Below are experts of layer 9 (counted from 0) of a mixture-of-experts language model. Rows are named router (the router's row for the expert), gate (a neuron's input weights, with its number), up (a neuron's input weights, with its number) and show model dimensions 0-63. Each number is 128 + 24 x the weight over its row's rms, rounded and kept within 0 to 255.
After each expert's rows: "comes after" lists some tokens at least twice as common just before its tokens as in all text. This comes from a sample of Wikipedia text that the model never trained on. Tokens count by the router's weight.

# expert 21
router [101 160 104  88 115 142 112 119 104 149 154  95  91 151 119 108  75 130 128  97 126 148 143 124 141 137 110 130 149 156 134 125 144 114  87 122  76 120 134 114 113  84 140 127 120 134  94 115 118 100 185 134 134 116 101 118 129 147 126 134 133 169 117 115]
gate0 [122 147 120 102 139 104 107 103  98 135 146 122 120 108 151 100 141 124 148 124 140 153 124 123 156 128 142 118 139 169 105 123 103 121 138 128  85 141 114 119 128 109 123 122 163 136  99 117 139 126 141 164 159 108 127 111 144 111 132 108 106 195 118 130]
up0 [ 96 146 116 116 110  96 132 162 163 116 145 123  77 129 157 113 117 152 134 155 130 154 160 137 136 128 135 104 126 137 135 116 136 135 150 133 139 136 130  98 125 152 105 118 141 111 110 143  73 133 115 124 118 129 169  83 119 137 110 110 116 112 114 116]
gate1 [125 112 100 185  88 147  77 112 119 131 163 111 130 145 126 111  96 146 139 140 145 136 149  46 143 156 169 152 141 160 126 100 140 165 154 119 124 102 121 120 118  87  79 110 141 128 128 136 163 135 149 137  73 110 104 115 104 141 139 146 123 140  95 116]
up1 [142 126 146  92 121 129 204 148  86 174 103 143 123 104 102 145 138  96  84 134 100 120 104 140 127  64 111 109 120  83 117 142 107 109 119 104 169 163 154 137 129 170 177  78  92 152 157 154 109 166  90  90 150 164 135 151 150 150 144 119 103  76 145 140]
comes after: "==", ".\n\n", "===", " |\n\n", "\n\n", "See"

# expert 11
router [136 129 152 133 156 186 126 107 105  73 133 113 122 124  88 135 130 164 147 104 137 155 159 113 148 126 135 119 123 120 147 127 110 150 113 134  20 133 127 158 131 130 111 126 136 115 144 109 129  89 166 135 144 156 109 118 124 114 129 121 135 132  73 142]
gate0 [135 149  61 109  99 112 150 130 153 133 103 125  96  98 133 140 116 104 135 147  97 120  95 160  70 115 119 117 145 168 113 125 136 126 127 172 147 137 124 138  94 104 166 126  78 124 140 116  96 103 114  64  92 138 116 183 138 124 149 125 152 142 157 143]
up0 [ 53 172 112 144 127 139 127 119 109 109 136 159 130 142 117 135 141  99  94 118 143 122 139  95 136 162 138 113 113 109 103 113 170 164 115 124 148 134 159  98 155 134 107 158 162 116 143 136 136 141 114 153 122 103 165 103 101 164 102 132 104 131 118 117]
gate1 [ 92 108  99 106 130 138 114 120 139 153 151 145  54 147 158  98 146 102 115 137 164 129 121 106 143 138 129 132 103 110 161  91 144  86 151 127 128 152 176 105 104  98 109 152 131 124 155 145 137 128  94 105  79  91  96 181  88 148 135 147 162 145 154 194]
up1 [126 123 158 118 105  83 170 136 178 104 104 151 137 151 123 134 152 136 159 157 162 119 126 135 180 113 117 101 119 153 105 111 129 152 192 120 107 145 127 126 140 133 152 126 155 134 135 131  90 105 115  82 135 153 154 134 106  62 130 112  93 142 130  93]
comes after: ";", "R", "3", " —;", " –;", " Ret"

# expert 35
router [124 148 128 121 102 147  91 122 127 117 131 113 141 165 113 124 152 132 120 108 164 164 136 110 167 148 118 137 137 151 101 176 118 134  72 151 105  83 136 130 142 104 124 122 155 104 133 109 129 113 172 140 143 121 109 144 125 149  87 152  45 134 147 161]
gate0 [ 96 158  75 107  98 105 131 157 120 108 173 138  91 123 158 177 121 122 118 124 141 122 168 135 144  70  92 146 117 142 106 146 101 121 125 112  98 120 104 162 105 122 138 109 111 153  86 132 102  82 120  94 169 131 185 132 119 117 105 137 120  88 109 126]
up0 [108 106 149 141 155 105 128 173 106 129 146 110 123 183 132  98 127 122  91 121 152 142 122 156 144 110 156  98 100 127 139 116 150 137 124 155 109 114 134 133 147  85  97  90 144 159 143 148 130 116  69 110  92  88 121 123 136  87  81 132  67 149 123 113]
gate1 [148 110 144 132 117 115 145 113  98  83  93 143 128 116 129 118 131  94 127 128 157 148 106 176 150 131 147 107 144 130 130 129 144  95 182 122 137 121  99 149  82  98 131 118 118 118 170 108 124  65 101 144 130 115 139 127 122 134 135 110 107 132 178 151]
up1 [134 107 106 123 168  57 140 163 136 157 168 108 110 174 166 165 128 131  95 125  99 104 113 127 120  97  98 118  95  99 107 135 149 162 143 117 137 164  92  96  96 111 126 141 123  84 133 156  93 133  95  73  82  93 111  88 136 155 159 139 100 110 132 168]
comes after: " ", " |", "1", "3", ";", "2"

# expert 55
router [156  99 141 111 127 124 118 141  51 103 141 123  81 150 151 145  82 138  94 151 106 149 129 123 122 149 113 156 123 122 146 132 128  96  98 138 134 108 128 127 125  93 129 121 150 117 117  93 142 120 171 124 121 139 124 119 110 127  98 164  85 156 160 145]
gate0 [119 130 105 104 127 155 119 158  81  95 108 141 125 119  95 128 156 132 166 109 134 122 148 110 126 131 119 139 136 117 153 127 138 111 119  73 131 102 142 119 117 117 139 120 123 158  72 137 100 172 131  99 141 154 132 117 144 137 147 129  96 110  90 142]
up0 [163 132 104 148  96 143 120 112 106 135  85 132 154  91 125  96 144 128  99 134 111 138 177 134 106 128 119 129 151 114 155 153 156 153 149 129 134 137 160 117 109 137 116  96  79 193 105 150 155 149 156 121 115 186 107 151 120 142 149 169 110 137 124 102]
gate1 [120 152 167 127 137 163  85  97 106 145 133 135 159 151 139 151 118 139 136 128 116 121 111  86 149 104  75 140 181 174 135 139 175 135 135 123 132 110 166 130 173 107 140 129 104 165 120 119 138 121 120 148 167  75 136  94 147 125  97 128 152 122 147 155]
up1 [ 98 107 108 171 150 130 124 110 102 131 108 136 134 150 160 139 128 105 135 134 143 150  73 146 107 150 119  61 110 135 101 139 103 116 208 128 126 137 139 187 100 143 151 118 106  94 148 129 131 147 153 170 169 117 115 140 108 140 143  66 121  95 150 118]
comes after: ")", ":", "\n", ")\n", ".\n", "4"

# expert 52
router [155 139  97  83 140 172  83 143 102 107 109 125 147 130 134 135 135  97  84 127 108 122 107 126 163 130 131 163 131 148 158 102 181 152 110 166  55  78 104 160 149 123 164 123 129 141  89  79 130 135 122 108 149 180 118 133 104 131  96 148 106 149 139 182]
gate0 [103 142 160 134  90 141  94 146 155 142 131  70  98  92 164 140 119  96 155 112 131 112 111 109 134 112  84  86 146  82  97 144 131 106 179 149 134 126 129 161 117 145 131 157 116 178 146 166 129  85 144 119 103 134 138 178 130 138 131 131 133 144 178 122]
up0 [130 159 141 104 162 161 146 105  79 149 122 131 127 114 146 127 119 112 133 102 141  96 151  89 150 104 169 154 142 125 123 103  98  86 100 123  65 137 135  96 100  91 103  95 120 113 169 169 100 167 122 162 104 140 115 126 151 159  96 146 118 119 104 131]
gate1 [116 153 129 147 117 110 107 138 117 101  87 126 125 129 136 164 128 146 130 116 148  77  96 160  98 126 138 138 152 121 148 114 123 101 130 113 116 146 120 158  93 125 120 111 161 132 135 157 124 116  89 143 111 142  99 120 115 196 145 137  96 118 124 144]
up1 [151 119 155 172 138 155 145 120 108 149 169  98 168 150 120 118 127 105 124 111 125 144  96 117 126 131 139  99  94  82 143 124  98 160 125 155  99 122 115 111 116 135 109 103 115 113 139 118 103 128 122 131 125 135 106 151 171 175 136 123 129 182 131  86]
comes after: " (", "1", "9", "2", "0", "8"

# expert 45
router [ 99 131 139 122  98 123  53 143 114 139 169 131  75 139 119 125 141 137 117 151 149 132 126 105 152 131  88 112 153 152 155 110 116 143  83 111  73 119 109 110 151  72 131 107 144 101 131 146 127 111 136 112 126 154 116 108  74 110 125 145 118 155 105 148]
gate0 [125 125 170 111 103 160 144 151 135 120 145 137 115 122 148 111 111 100 128 191 118  99 132  81 114 104 133 132 138 129  63 140 115 132 139 115 142 141 132 101 131 136 156 124 156 159 108  84 163 149 150  97 102 125 161  92 121 113 162 181 104 175 122 125]
up0 [128 138 130 107 158 138 165 106 161 137  95 139 158 111 142 140 135 155 153  79 107 155 140 130 117 102  94 137 155 112 163 115 136 141 119 148 130 141 114 141 180 186 108 130 135 107 117 108 152 157  96 162 190 123 121 157  99 103 132 110 107 110 100 150]
gate1 [132 139 114 152 114 121 105 164 135 100  93 144 146 114 159  99 129 166 143 122 112 136 130 104 147 130 157 121 109  96 122 135 102 144  99 109 119 111 133 135 141 132 114 102  90 135 160 108 105 152 108 113 126 166 155 132 140 135 133  92 134 104 173 118]
up1 [143 132 127 132 118 128  71 142 149 163 155 110  91 150 124 153 142 141 153 102 129 167 148 123 106 102 129 146  99 128 148 112 146 130 136 110 127 116 102 137 163 134  88 123  63 135 140 144 129 125 156 126 108 131 139 130 125 137 123  86 142 123 100 135]
comes after: " to", " and", " he", " also", " who", " He"

# expert 57
router [109 151 136 102 127  98 109  96  77 129 135 108 134 157 110 127 126 169 122 120 161 137 140 103 196 106 119 131 171 160 115 152 115 154  83 134  71 106 119 182 150 108 159 174 152 122 122 159 148 140 131 131 142 119 116 120 160 103  95 165  81 113 145 116]
gate0 [ 99 147 128 149 168 132 138  82 100 143 171 106 145 131 108 140 122 131 181 128 115 117  93 116 165 159 120 130  99 135 123 138 144 134  90 136  63 172 123 163  90 139 161 132 156 134 127 122 125 139 126 139 116 105  80 167 140 110 135 127 109  97 105 127]
up0 [137 128 113 174 136 140 164 122 116 128 149 135 138 120 104 116 129 145 124 139 161 118  89 146 101 129 117 136 168 114 118 164 146 146 123 103 124 153 133 169 105 138  98 131 134 116  79 155 109 102 144 116 144 138  95 164 146 115 124  65 121 123  82 109]
gate1 [122  88 113 109 167 165 128 118 123 130 133 107 112 131 113 116 153 130 123 118 115 168 147  72 138 111 132 172 132 113  91 123 108 108 119 103 145  92 129  88 136 142 131  69 135 118 106 137 164 108 151 169 101 157 155 127 126 129 122  91 163 131 160 137]
up1 [100 144 132 137 132 110 109 150 103 108 146 120 152 104 129 139 117 133 141 154  71 164 119 153 109 134 138 146  92 145  87 127 155  99 117 114 114 161 117 118 146 110 178 156 163 135  93 122 110 120 129 143 140 140  93 110  95 148 101 143 112 158 152 129]
comes after: ",", " However", " that", " this", " when", " In"

# expert 9
router [123 106 103  96 125 123  88 123 141 164 126 135 173 161  90 142 138 151 133 111 133 151 150 133 105 145 124 114 130 111 148 134 122 157 102 143 108 107 108 167 128 137 121 142 127 156 113 129 117 112 164 157 150 139 101 143 115 132  98 140 123 127  87 173]
gate0 [136 123  88 119 144 153 106 125  86 132 147 142 129 122 136 108 111 116 125 139 103  98 123 116 109  86 133 144 115  85  89 143 127 149 127 122  89  91 161 176 148 108 159 132 114 102 158 118 152 119 110 155 112 145 122 122 169 144 145 153 104  93 167  96]
up0 [100 139 136 110 111 150 107 136 131 187 163 139 116 115 127  65  63 122 142 147 119 138  79 118 153 113 111 138 148 132 114 123 130 116 147 158 153 113  96 157 120 100 184 124 146 131 149 139 122  66  84  94 146 134  97 181 116 145 109 149 110 122 154 118]
gate1 [172 189 100 125 167 128 130 135 128 107 136  97 145 143 139 131 122 109 142  85 139 124 100 146 105 130 142 114 105 109 160 124 181 149 125 147  67 149 115 100 131 144 157 173 103 146 148 134 121 134 129 128 133 116 121 160  96 138 143 164 149 103 134 135]
up1 [105 115 145 163 116 127 167 124 116 137 149 129 122 140 137 129 149 148 125 145 124 133 137 123 141 162 103 110 147 152  92 117 110 113 132 114 120 103 114 122  97 100 105 120 157  98  87 101 129 107 126 112 138 142 131 127 128 141 115  89 182 165 113 135]
comes after: ".", ".\n\n", ",", " In", " that", "==\n"

# expert 30
router [115 132 107 127 129 151 118 126  89 142 135 127 143 137 149 142  99 123 103 104 138 132 139 129 147 132 122 111 126  87 145 101 146 159 114 163  87 121  71 155 139  83 129 111 127 160 121  97 131 132 162 129 153 107 133  85 101 128 100 182 109 130  95 164]
gate0 [150 182  98 102 148 165 139 109 148 130 134  95 101 111 128 129 144 118 132 126 132 108 140  92 115 168 115 126 130 117 165 138 161  95 145 107 148 122 118 120 107 122 115 128 149 117  92 127 146  74 114 133 127 101 127 168 150 127  62 143  89 134 105 162]
up0 [169 199 110 120 156 113 127  98 139 101 133 119  80 103 126 130 159 117 131 138 115 137 130  91  98 136 111 110 153 120 145 121 155  89 135 120 135 147 120 133 119 117 124 143  84 152 145 151 158 151 103 113 137 136 126 110 159 106 135 132 110 139 124 119]
gate1 [133 126 126 159  98 142 144 138 121 107 125 140 106 172 115 111 137 116 141 134 143 116 129 146 163 108 116 104 112 130 133 133 161  99 124 169 160 143 166 124 122 100 129 159 130 160 113 119 125 130 137 134 153 125 117 141 126 133  74 118 157 169 151 121]
up1 [149  86 100 147 116 119  79 108 148 194 158 196 116 114 133 163  87 105 167 146 112 122 139 141 165 102  91 123 124 116  81 111  94 107 159 118 102 117 159 137 143 167  84 137 139 122 111 174 162 155 122 156  97 127 109 125 127 168 151 132 119 111 127 100]
comes after: "0", "2", "9", "1", "8", "–"

# expert 53
router [136 174 150 124 158 177 110 126  93  97 124 128  79 180 109 137 130 115 120 124 139 140 116 140 116 170 113 131 142 130 128 176 165 120  90 146 151 140 112 103 146  85 161 118 143 116 111  83 129 121 156 142 121 144 116 149 126 130 144 167 116 162 127 132]
gate0 [121 152 169 141  96  89  74 151 154 141 165 136 132 162 126  97  93 147  97 142 101 134 162 119 130 121 147  65 100 112 149 128 142 125 158 146 109 175 145 129 133 118 140 113 141 146 123 160 158 115 143 155 115 158 140 109  93 130 147 119 119 155 142  95]
up0 [114 133 134 108 134 124 130 124 107 133 144 121 103 133 118 158 143 112 168 115 106 130 111 107 126 159 101 208 137 157 130  99 123 140 113 126 132 135 129 152  88 122 136 167 123 117 100 129 150 167  98 104 149 145  96 103 154 164 168 143 131 125 130  92]
gate1 [139 148 129 140 118  91 162 109 136 147 110 172 141 125 162 150 116 130 123 160 141  77 105 150 101 163 120 107 119 116 146 132 113 127 152 129 134 185 143 123 119 179 130 174 140 170 102 110 114 154 146 119 120 119 102 169  85 145 131 121  98 145 123 138]
up1 [106 134 171  97 125 145 117 131 114 134 112 145  78 164 118 103 116 128  98 160 120  94 109  83 123 121 110 129 149 131 115 162 106 131 126 106 158 138 121 112 126 140 155 144 126  96 156 107 107 110  97 143 117 171 130 163 155 123 135 121 151 114  97  95]
comes after: " of", " in", ".", " to", " at", " on"

# expert 27
router [ 79 109 124 108 102 116 110 127 159 116 135 143 130 135 119 124 119  92 100 105 118 148 143 129 148 142 115 142 142 141 139 124 140 148  94 131  79 105  97 117  95  91 117 150 126 128 103 136 117 107 149 127 108 136 106 110  95 121 108 117 106 145 102 163]
gate0 [ 91 108  89 123  68 115 121 145 160 156 114 118 118 137 146 137 119  95 129 129 127 133 161 115 162 111  67 131 193 118 152 131 130 177 107 148 126 101 130 114 112 142 106 113 133 145 148 122 124 163  93 122 160 143 104 151 136 121 154 139 140 115 156 128]
up0 [127  83  80 174  97 117 121 117 111 133 110 125  97 113 125 138 145 180 146 143  68 137 105 113 134 130 113 141 200  93 142 119  91  97 143 112 143 162  89 167  99 142 107  62  94 130 142 158 138 141 126 111 123 160 110  99 113 173 112 154 135  95 150 138]
gate1 [ 96 119 146 110 192 114 108 140 157 107 183 133 121 128 145  94 127 140 156 153 125 141 123 166 104 150 121 144 111 119 106 158 122 103 146  85 123 151 121 117 177 149 146 142 110 113 150 133 141 120 111 157 127 153  98 110  84 109 122  80 121 115 109 150]
up1 [119 108 130 115 156 118 124 120 131 126  93 125 145 118 122  99 152 143 134 132 125 112 127 144 143  93 118 133 169 152 148 150 109 157 128 122 178  93 146 125 155 146 151 103 174 118  97  98 104 143 128 123 149  89 137  96 128  82 121 117 143 171 113 131]
comes after: " the", " for", " a", " in", " The", " first"

# expert 50
router [119 126 136 110 142 172  80  99 118  96 150 150 119 135 119 150 106 143  98 129 120 165 159 120 132  97 112 117 151 149 156 161 141 138  86 105  96 147  91 113 143 146 182 113 123 111 137 102 111  93 150 126 151 126 118 117 128 162 109 175 125 143 156 127]
gate0 [110 123 117 149 123 103 111 121 149 136 121 144 109 106  81 114 126  90 128 116 163 143 102 162 132 103 100 119 103 127 175 148  97 170 114 138 123 105 129 132 118  74 143 149 120 110 145 147 128  96 148 174 155  52 107 102 164 168 113 139 115 132 146 185]
up0 [ 84 119 115 149 130 123 157  71 132 185 106 148 138 120 100 101 137 104 117 125 149 158 101 143 152  90 131 116 102 127 122 129 128 163 139 110 120 155 164 134 165 102 154 150 139 122 140 136 129 127 136 137 146 104 103 125 173 143 108 109 113 137 122 136]
gate1 [159 136 122 156  79  89 113  99 110 141 140 167 100 112 131  96  89 133 121 113  97 166 128 118 148 132 152 132 124 113 125 138 136 124 147 129 137 125 129 135 123 152 119 127 115 116 127  64 139 161  98 154 120 116 140 129  76 145 122 109 119 135 160 148]
up1 [ 96 144 148 134 148 142 146 108 128  95 105 120 127  94 141 124 138 138 106 184 160 134 135 161 114 127 113 116 122 121 127 157 133 131 112 162  94 140 122 129 170 138 122  93 143 152 121 126  96 106 126 116 102 123 143  81 119 124 154 150  90 123 128 144]
comes after: " as", " a", " was", " became", " served", " an"

# expert 31
router [145 148 132 133 171 130  91 103  60 127 139  61 136 130 127 159 104 111  88 131 118 114 146  96 115 147 115 117 156 147 145 116 154 131 116 133 112 131 138 125 134 115  99 115 179 147  91 119 146 125 161 125 141 135 126 115 123 134 101 145 142 160  88 134]
gate0 [134  75 106 143 133 103 153 145  83 138 106 144 148 155  93 148 162 123 149 129 139 125 133 152 135  86 113  87  69 111 147 133 115  51  77  92  89  87 118 136 122 167 166 163 145 153 109 144 144 174 122 106 119 121 144 110 123 122 142 116 154  89 111  97]
up0 [148 102 112 133 139 174 158 128 133 140 133 167 125 151 110 149 144 128 130 108  91 123 113 141 157 137  99 149  94 117 147 141 139 105 138  97 107 153 150 104 113 120 127 191 169 147 103 126 117 101 136 143 155 123 136 122 167 124  96 107 125 113 145 137]
gate1 [141  95 121 142  97 148 116 166  98  88 125 106 118  95 118 129 119 150 104 126 122 108 122  91 149 137 136  71  80 179 136 178 122 133 126  86 118 128 110  89 147 110 152 112 150 130 124 127 131 144 190  76  86 118 121 110 142 127  80 150 141 140 149 114]
up1 [163 142 123 138 120 134 130 111  84  96 189  87 138 142 120 133 164 125 131  85 132 132 101  96 136 145 143  86  96 103 148 143 125 150 111 133 136 105 137 134 115  75 149 114 194 147 114 141 130 138 128 129  95 148 160 126  96 127 134 150 123 162 162 122]
comes after: "0", " m", "5", " /", "3", "4"

# expert 63
router [146 154 139 110 123 155 109  92 111 102 130 143 116 122 104 130 119 113 126 114 127 156 164  96 164 141  94 118 126 152 189 148 143 156 114 146 117 103 125  97 103 126 126 160 126 129 128  80 131 106 113 137 136 115 122  97  95  98 112 142 120 142 119 131]
gate0 [126 156  98 170 149 151 113 131 140 111 112  71 101 150 109 143 117 118 121 141 144 151  91 126 133  99 101 155 149 154 137 102 123 107 125 116 132 151 106  93 145 149 147 114 144 152 167 100 141 155 113 155  88 110 159 140 125 151 143 124 133 164 170  74]
up0 [136 147 117 135 123 110 122 130 133 141 109 141 120 119 106 135 162 139 144 136 115  97 135 123 131 149 159 140  85  76 110 153 151 136 128 118 154 118 141 165 138 111  84  82 133  87  90 157 144  94 155 133 174 138 128 127 146 120 130 159 156  97 105 132]
gate1 [125 138 137 162 122 139 152 147 105 123 134 156  97 168  68 125 145 162 150 138 143 131 102  97 133 173 144  99 128 117 148 128 145 141 149 104 149 159 157 138 152 156 110 142 107 144 133 161 163 138  87 130 140 110 134 144 143 145 155 115 150 116 105 136]
up1 [114 103 130 163 113 137 150 133 152 145 152 138 124 177 105 157 125 165 159 105 113 105  80 125 150 117 165 131 162 123 107 162 142 120 120 105 137 179  78 129 107 135 150 158 118 141 124 131 156 109  94 124 141  99 125 150 112 147 177  95 128 105 104 138]
comes after: " ", " on", "1", "2", " January", " October"

# expert 2
router [121 177 151 129 134 128  99 109 193  80 119 126 103 148 110 152 106 152  83 111 122 124 103 139 139 174 102 124 146 121 139 124 122 123  90 147 114 117  76 150 154 124 139 126 147 149  71 120 157 129 118 127 135 137 124  95 113 134 120 172 124 172 125 143]
gate0 [128 132 164 116  93 127 153 113 106 135 175  94 155 139 113 109  89 147  92 174 146 121 158  91 135 146  96 126 156 143 141 144 161 123  89 145 137 138 143 163 176 111 145 147 146 173  86  91 126 144 116 110 132 151 158 107 180 120 132 149 153 129 118 122]
up0 [121 120  96 117 148 112 110 128 137 157 128 133 111 137 106 121 148 120 124 113 104 130 146 127 167 109 121 127 124 117 137  84 138 114 148 108 105 174 115 133  86 106 144 173 141 129 168 120 119 152  92  90 121 118  89 137 159 111 126 139 140 131 129  99]
gate1 [122 115 112 108 130 131 121  93 145 130 139 100 142 151 129  99 114  73 103 164 107 142 102 132 134 131 135 151 141 142  81 101 105 144 143 120 114  78 125 134 168  92 101 140 118 148 131 151 153 126 128 111 136 134 149 108 185 124 135 148 161 128 116 104]
up1 [143 129 132 123 154 100 151  98 106  86  95 104 160 106 152 177 123 105 118 101 154 122 133  77 159 167 119 122 142 157 113 151 151 132  95 126 129 104  90 142 118 111  91 100 148  77 136 119 144 104 140  86  97 161 166 131 139 116  96 131 154 125 129 108]
comes after: " |", " ", "|", ";", ")", "/a"

# expert 61
router [124 144 121  96 103 136 123 119 105 139 107 138  86 178 152 112  80 132 120 125 109 128 120 152 160 143 116 144 109 105 119 136 182 151 108 134  86  92  99 187 127 138 134 132 136 122 129  85 124 112 145 141 156 145 116  96 104 115  80 138  96 167 124 153]
gate0 [141 103 106 116 137 158 132 128 117 158 123 132 145 121 145 140 161 121  99  86 129 168  65 111 125 144 141 115  98 127 144 142 138 101 152 149 100 134 116 137 114 130 118  98 161 108 140  99 156 143 148 102 146 120 106 159  97 114 112 146 131 101 141 135]
up0 [158 125 145 154 178 174 123 106 147 119 101 129 143 123 140  58 141 127 119 140 131 110 115 119 124 142 155 118 167 150 144 118 152 163 133 133 139 117  92 121 119 134 125 174 133 108 122 114 147 154 134 135 138 133 123 115 136 130 117 123 152 119 119 132]
gate1 [153 120  98 172  41 140 116 156 120 108 100 145 121  83 159  90 112 131 102 126 122 126  98 144 172 131 140 111 112 146 152 116 144 151 148 147 160  91 117 163 107 139 151 131 119  96 163 123 147 117 124 140  93 160 144  97 134 131 164 109 106  99 118 141]
up1 [114 113 151 115 152 139 123 159 164 128 139  77 105 116 126 133 170 140 124 106 101 105 205 125 106 122 125 125 124 108 132 138 107 101 109  87 117 123 146  86 141 121 101 135 148 111  89 149  95 166 119  98 128 120 125 145 108 123 137 165  96 121 149 169]
comes after: "1", "9", "0", "2", "8", "7"

# expert 48
router [111 162 146 133 125 131 111  88 119  90 123 154 126 132 115 134  91 151 125  92 146 147 125 138 144 152 117 137 145 137 132 138  81 165 101 171 103 111  98 127 121 116 125 142 126 142 155 131 125 131 157 107 175 154 129 106  92 101 172 133 125 145 108 135]
gate0 [136  86 130 154 164  96 155  98 110 154 119 123 128 114 112 164 144 117 140  77 150 146 117 162 163 146 111 129 129 121  97 147 116 141 150 132 106 150 136 148 143 119 122 139  79 141  80 137 111 111 123 149 175 148 143 104 133 140 108 133 125  96 117 123]
up0 [141 143 184 145 122 122 138 110 109 159 138 109  98 132 119  82 100 138 155 166 155 168  99 130 149 124 124 106 132 131 133 134 117 140 109 120  90 112 105 129 141 152 159 113 162 180 126 108 108 114 123 131 111 151 137 141  88 118 127 116 153 139 107 140]
gate1 [107 143 110 154 157 141 106 108 125 163 153 128 146 128 130 134 126 114 116 131 143 183 147 119 170 150  90 126 151 113 181 106 157 162 104 156  97 156 111 116 127 128 121 114 125 124 134  91 125  87  98 107 123 136 111 156 137 145 152 152 126 152  54  94]
up1 [144 139 146 100 136 120 160 146 112  99 115 110 132 138 110 107 144  93 120 103 149 120 142 126  79  93 159 112  56 118 127 109 108  77 153 159 147  88 124 167  88  88 113 105 119 111 127 116 153 135 149 170 131 136 140 101 143 131 102 125 119 148 179 177]
comes after: " was", " were", " is", " be", " he", " it"

# expert 3
router [ 97 164 145 117 113 113 104  97 148 113 148 101 126 129 121 156 128 102  99 123 140 117 162 139 141 137 104 164 156 126 143 143 118 137 113 108  90  68 136 138 134 136 173 147 126 130 139 132 124 126 151 148 103 153 114 109 138 136 125 144 111 132 124 113]
gate0 [108 103 119 101  97 137  76 111 125 152 145 143 152 108 116 129 139 132  92 184 130 143 141 105 130 156 130 160 140 162 137 106 116 100 129 122  97  57 111 161 103 118 110 122 179 116 149 159 142 160 188 160 150 109 139 132 119 146 177 169 132 145 145 120]
up0 [157 142 116 150 125 152 137 157 120 155 107 146 108  94 153 120 116 145 119 100 132 116 140 146 110 144 133 110 135 123 125 131 105 145 151 112 114 152 129  88 140 150 115 130 133 144 107 133 137 116 152 162 114 108  81 152 135 145 166 111 138 131 128 185]
gate1 [154 133 116 136 140 123 136 149 126  70 119 116 138  80 148 134 145  56 110 126 160 125 103 139 138 116 125  90 122 120  94 144 105 116 157 128 129 125 182 106 122 131 131 113 119 161  96 147 133 107 111 141 137 193 124 134 125 133 101  79 126 142 153 130]
up1 [116 141  80 103 144 179 142  95 139 167 112 135 118 156 148 104 147 145 105 151 145 126 160 158 143 132 171 127 110 160 128 154 106 119 109 111 160 126 115 125 135 136  91  90 154 123 154 135 155 135 144 107 127 132 107 116  83 100 135 131 136 117 115 145]
comes after: " the", " a", " an", " The", " two", " other"

# expert 22
router [132 171 153  94 141 170 132 126  77  69 139 103 123 108 137 158 132 133 128 121 154 151 154  92 180 111  93 107 153  97 169 157 170 176  99 151  81 107 131 112 127 121 147 132 129 136  99 112 117 105 126 120 118 168 120 117 107 137  91 122 100 118 129 134]
gate0 [137 146 145 120 130 114 149 115  76 161 116  98 135 149 115 134  88 103 135  98 151 132 115 135  69 139  78  76 137 115 122 145 115 136 110 146 112 100 125 114 132 118 131 132 117 150 120 134 108  98 117 138 115 112 125 155 164 157  76  97 147 130 164 142]
up0 [128 113 130 124 144 107 157 181 136  82 133 137 144 135 111 145 108  97 141 115 131 133 101 148 137 166 116 127 148 130 140 169 192 153 138 101 136 142 104 118 131 144 155 171 130 112 134 121 151 131 137 166 148 156 113 142 130 137  99  98  64  89 134 114]
gate1 [117 149 105 147 103 125 153 110 131  96 143  66 120 123 133 156 126 114 110  71 172 156  86 115 163 121  91 158 159 164 134 102 119 118 109 142 109  91  92  97 101 148  91 139 154 131 146 106 126  40 150 163 153 128 162 107 128 136 125 105 137 141 170 127]
up1 [120 132 126 121 107  95 148 133 142 122 176  75 114 126  73 111 105 110 116 117 133 131 115  96 118 156 141 120 134  87  93 140 142 145 102 141 113 106 135 174 119 167 138 132 162  80 122 110  73 119 144 122 123 167 123  76 107 153 131 107 132 127 154 121]
comes after: " |", "-", " by", ":", "\n\n", "|"

# expert 6
router [151 135  90 115 108 151 111 125  89 104 152 111 113 109  85 129 105 151 141 135 143 119 160 141 143 141 122 114 149 123 137 144 154 118 113 132 115 115 108 146 129  91 162  96 159 173  88  88 127 109 169 138 121 150  98 156  75 141 117  95  94 123 112 110]
gate0 [113  94 126 123 134 140 135 138  99 176 137 124 110 145 132 106 108 125 147  95 114 142 155 116  88 132  89 163 148 102 133  79 130 159 125 143 111 105 165 110 118 144 148 136  82 107 137 103 162  79 118 139 131 133 128 160 113 153 118 105 177 104 130 126]
up0 [172  99 147  56 147 156 150 121 116 131 125 124 124 121 143 165 160 131 103 123 149 108 164 125 151 160 177 117 141 146 109 103  92 103 140 142 149  86 103 122 123 135 126 122 165 165 148 117 124 185 198 153 128  95  88 154 142 144 159 144  87 157 115 144]
gate1 [151 109 127 101 103 191 116  78 116  88 156 155  99 110  98 120 101 140 165 127 147 133 107 107 144 128 142 124 130 174 143 106 109 161 121 175 167 101 108 174 165 120 124  92  81 128 155 123 145 140 127 153  82 146 113 140  80 150 123 124 138 127 141 150]
up1 [116 115 130 162 107 133  90 102 122 107 134 139 131  94  98 105  75 142 144 168 154 160 112 102 120 149 121  92 119 155 130 168 102 157 144 153 105 140 153 127 152 152 112  81 108 140  94 109 136 125 134 147 134 116 120 145 117 108 113  88 105 104 130 159]
comes after: "3", ":", "4", "5", "0", "6"